From a checkpoint of a small mixture-of-experts model trained on Wikipedia: 2 picks a token.
Below are experts of layer 5 (counted from 0) of a mixture-of-experts language model. Rows are named router (the router's row for the expert), gate (a neuron's input weights, with its number), up (a neuron's input weights, with its number), down (a neuron's output weights, with its number) and show model dimensions 0-95. Each number is 128 + 24 x the weight over its row's rms, rounded and kept within 0 to 255.
Before each expert's rows: "gets" lists some tokens that make up at least twice as much of what it gets as of all text; "comes before" lists some tokens at least twice as common just after its tokens as in all text. This comes from a sample of Wikipedia text that the model never trained on. Tokens count by the router's weight.

# expert 44
gets: " |", " |\n", ";", " %", "%", " ("
comes before: " ", " |\n", " |", ".", " %", "%"
router [174 127 169 173 147 132 114 102 142 149 113 155  91 158 138 121 146 146 133  89 114  93 145 175 113 131  83 153 165 101 112 145 131 110 122 110 103 153 101 154 136 120  90 104 165  66 125 115 106 114 133 145 109 136 127 105 166 161 117 133 111 182 127 112 102 119 151 146 140 138  86 119 115 111 111 126 119 161 180 148 131 103  99 139 161 114 108 137 107 137 138 117 154 117 117 134]
gate1 [122 120 115 110 153 121 133 121 123 115 114 168 171 153 114 149 153 145 148 145 118 175 127 130 145  78 126 124 124 143 127 159  84 128 136 148 152  96 142 135  94 133 124 102 151 137  86  82 152 177  83 106 153  81  63 159 119 128 117 115 108 115 145 150 158 146 146 186 148 113 151 148 126 123 109 111 127 160 122 150 133 114 159 160 120 117 119 115 137 122 133  88 123 103 147 160]
up1 [125 140 103 123  90 122 129 122 125 155 113 102 109 146  71 106 164 146 169 115  99 164 130 149 111 144 122 117 129 101 107  80 138 184 140 114 103 149  83 117 132 104 114 127 128 125 111 107  79 128 151 118 128  88 134 111 118 157 138 124 123 141 134 158 147 107 120 112 155 124  90 159 142 105 130  67  90 100 177 135 137 129 122 143 101 161  99 111 186 145 128 136 151 136 122 130]
down1 [109 146 149  77 106 115 171 161 130 174 146 120 156 144 161 165 159 125 148 148  64 140 128 150 137 116 109 104 129 114 105 130 124 144 121 155 133  99 105  92  88 128 129 124 148 121 130 134 119 168 110 138 124  96 159 102 124 130  95 121 111 127 130 117 140 163 108  89 138 137 114 122 110  63  85 123 182 153 125 149 135 122 138 146 116 126 141 107 119  95 135 132  72 112 155 149]

# expert 45
gets: " of", "-", " by", " for", "\n\n", " and"
comes before: " the", ":", "-", "=", " •", " birth"
router [151 154 103 132 114 131 106 113 139 124 176 155 158 116 134 171 119 132 166  96 126 123 124 146 171 156 141 137 185 122 133 126 172  91 157 103 198 105 162 122 141 119  91 135  96 123 103 149 167  99  98 167 148 152 121 121 160 108 148  94 111 147 134 122 116 152 176  94 130 119 125 141 113 123 116 119 119 104 132 134 136 130 140 120  72 121 131 130 107 104 121 107 120 170 125 135]
gate6 [143 161  90 106 112 149 117 135 160 136 108  94 120 152 150 141 145 106 128 113 112 124 130 135 112 142 132 126 146 122  89  78  96 140 170 124  97 141 145 117 144 142 144 126 105 140 120 158 149 172 130 160 156 143 116 134 106 110 110 148 135 138 153 121 118 110 139 172 166 147 144 166 116 145 122 137  74 137 109  74  90 125 157 177 145 112 135 122 177  66 110  97 114 162 134 133]
up6 [123 116 119 107 121 121  90 145 169  96 124 104 117 144 116 103 108 126 131 121 137 117 125  80 164 126 134 106 150 101 135  89  93 136 167 112 145 142 109 125 100 150 138  82 115 132 101 180 175 168 107 145 156  91 133 109 119 137 121 142 103 144 155  89 156 109 126 185 158 139 129 141 124 148  98 121  83 124 140 127  96 154 174 125 139 124 179 147 143  84 137 124 114 147 119 145]
down6 [147 109 186 117 114 112 111 176 124 145 130 139 119  94 150 127 131 129 122 144 144  85 112 144 113 107 137 134 129  90 141 113  96 107 117 173 106 182  99 114 157 139 133  88 112 123 132 123  96 127  98 112 125 104 111 126 154 105 144 129 182 101 118 154 122 110 142  84  86 125 158 131 125 148 113 135 144  99 124 140 135 100 156 158 128  71 118 125  95 110  69 129 117 112 101  93]

# expert 13
gets: " to", " for", " with", " by", " of", " after"
comes before: " the", " a", " his", " be", " an", " her"
router [107 140 134 139 122 111 121 147 133 108 155 156  83 119 144 143 120 138 148 101 185 158  63 120 109 121 167  98 166 151 112 148 130 118 110 130 118 112 119 138 102 162  99  92 134 174 129 171 140 102 112 145 129 111 116 115 123 139 165 117 109 155  80 115 135 142 114 101 150 137 134 144 136 143 137 116  98 111 124 157  82 128 166 129 105 165 168  87 109 106  83 135 129 137  97 154]
gate0 [127 135 162 146 121 128 120 138 120 120 124 142  94 124 104 132  90  77 139 120  97 139 128  97 115 132 141  74 134 170 156 122 147  79 148 114 143 110 158 122 149 175  72 173 100 135  93 133 123 113 128 128  67 144  88 119 151 105 122 103 131 145 123 142 129  88 130 144 135 125 111 104 127 101 140 149 125 128  83 143 116  72  94  87 118 145 153 105 105 136 121 113 123 115 162 125]
up0 [130 135  92 140 147  84 160 138 120  94 107 137 118 124 122 113 139 115 193 129 148 160 110 127  97  90 140 117 155 139 105 119 146 101 129 103 139 136 104 133 132 165 105 126 132 136 163 111 116 130 120 139  99 139 113  98  93 161 152 155 113 146 102 104 140  87 112 118 142 150 102 128 114  67 134 157 124 132 103 153  80 112 134 162 105 185 140 149  84 149 104 109  89  94 119 117]
down0 [150 159 120 107 136 150 127 141 120 119 127 154 139  63 148 126 130 126 112 122 102 115 175 107 168  93 114  94 147 109 123 136 140 118 130 159 151 137 116  99 139 108 137 140 114 117  86  76 157 119 100 163 107 128 170 155 115 141 101 135 157  94 108 115  97 134 148 108  73 106 151 124 108 108 104 105 110 130 186 123 164 146 123 121 111  73 126 123 134 103 148 123 146  98  91 134]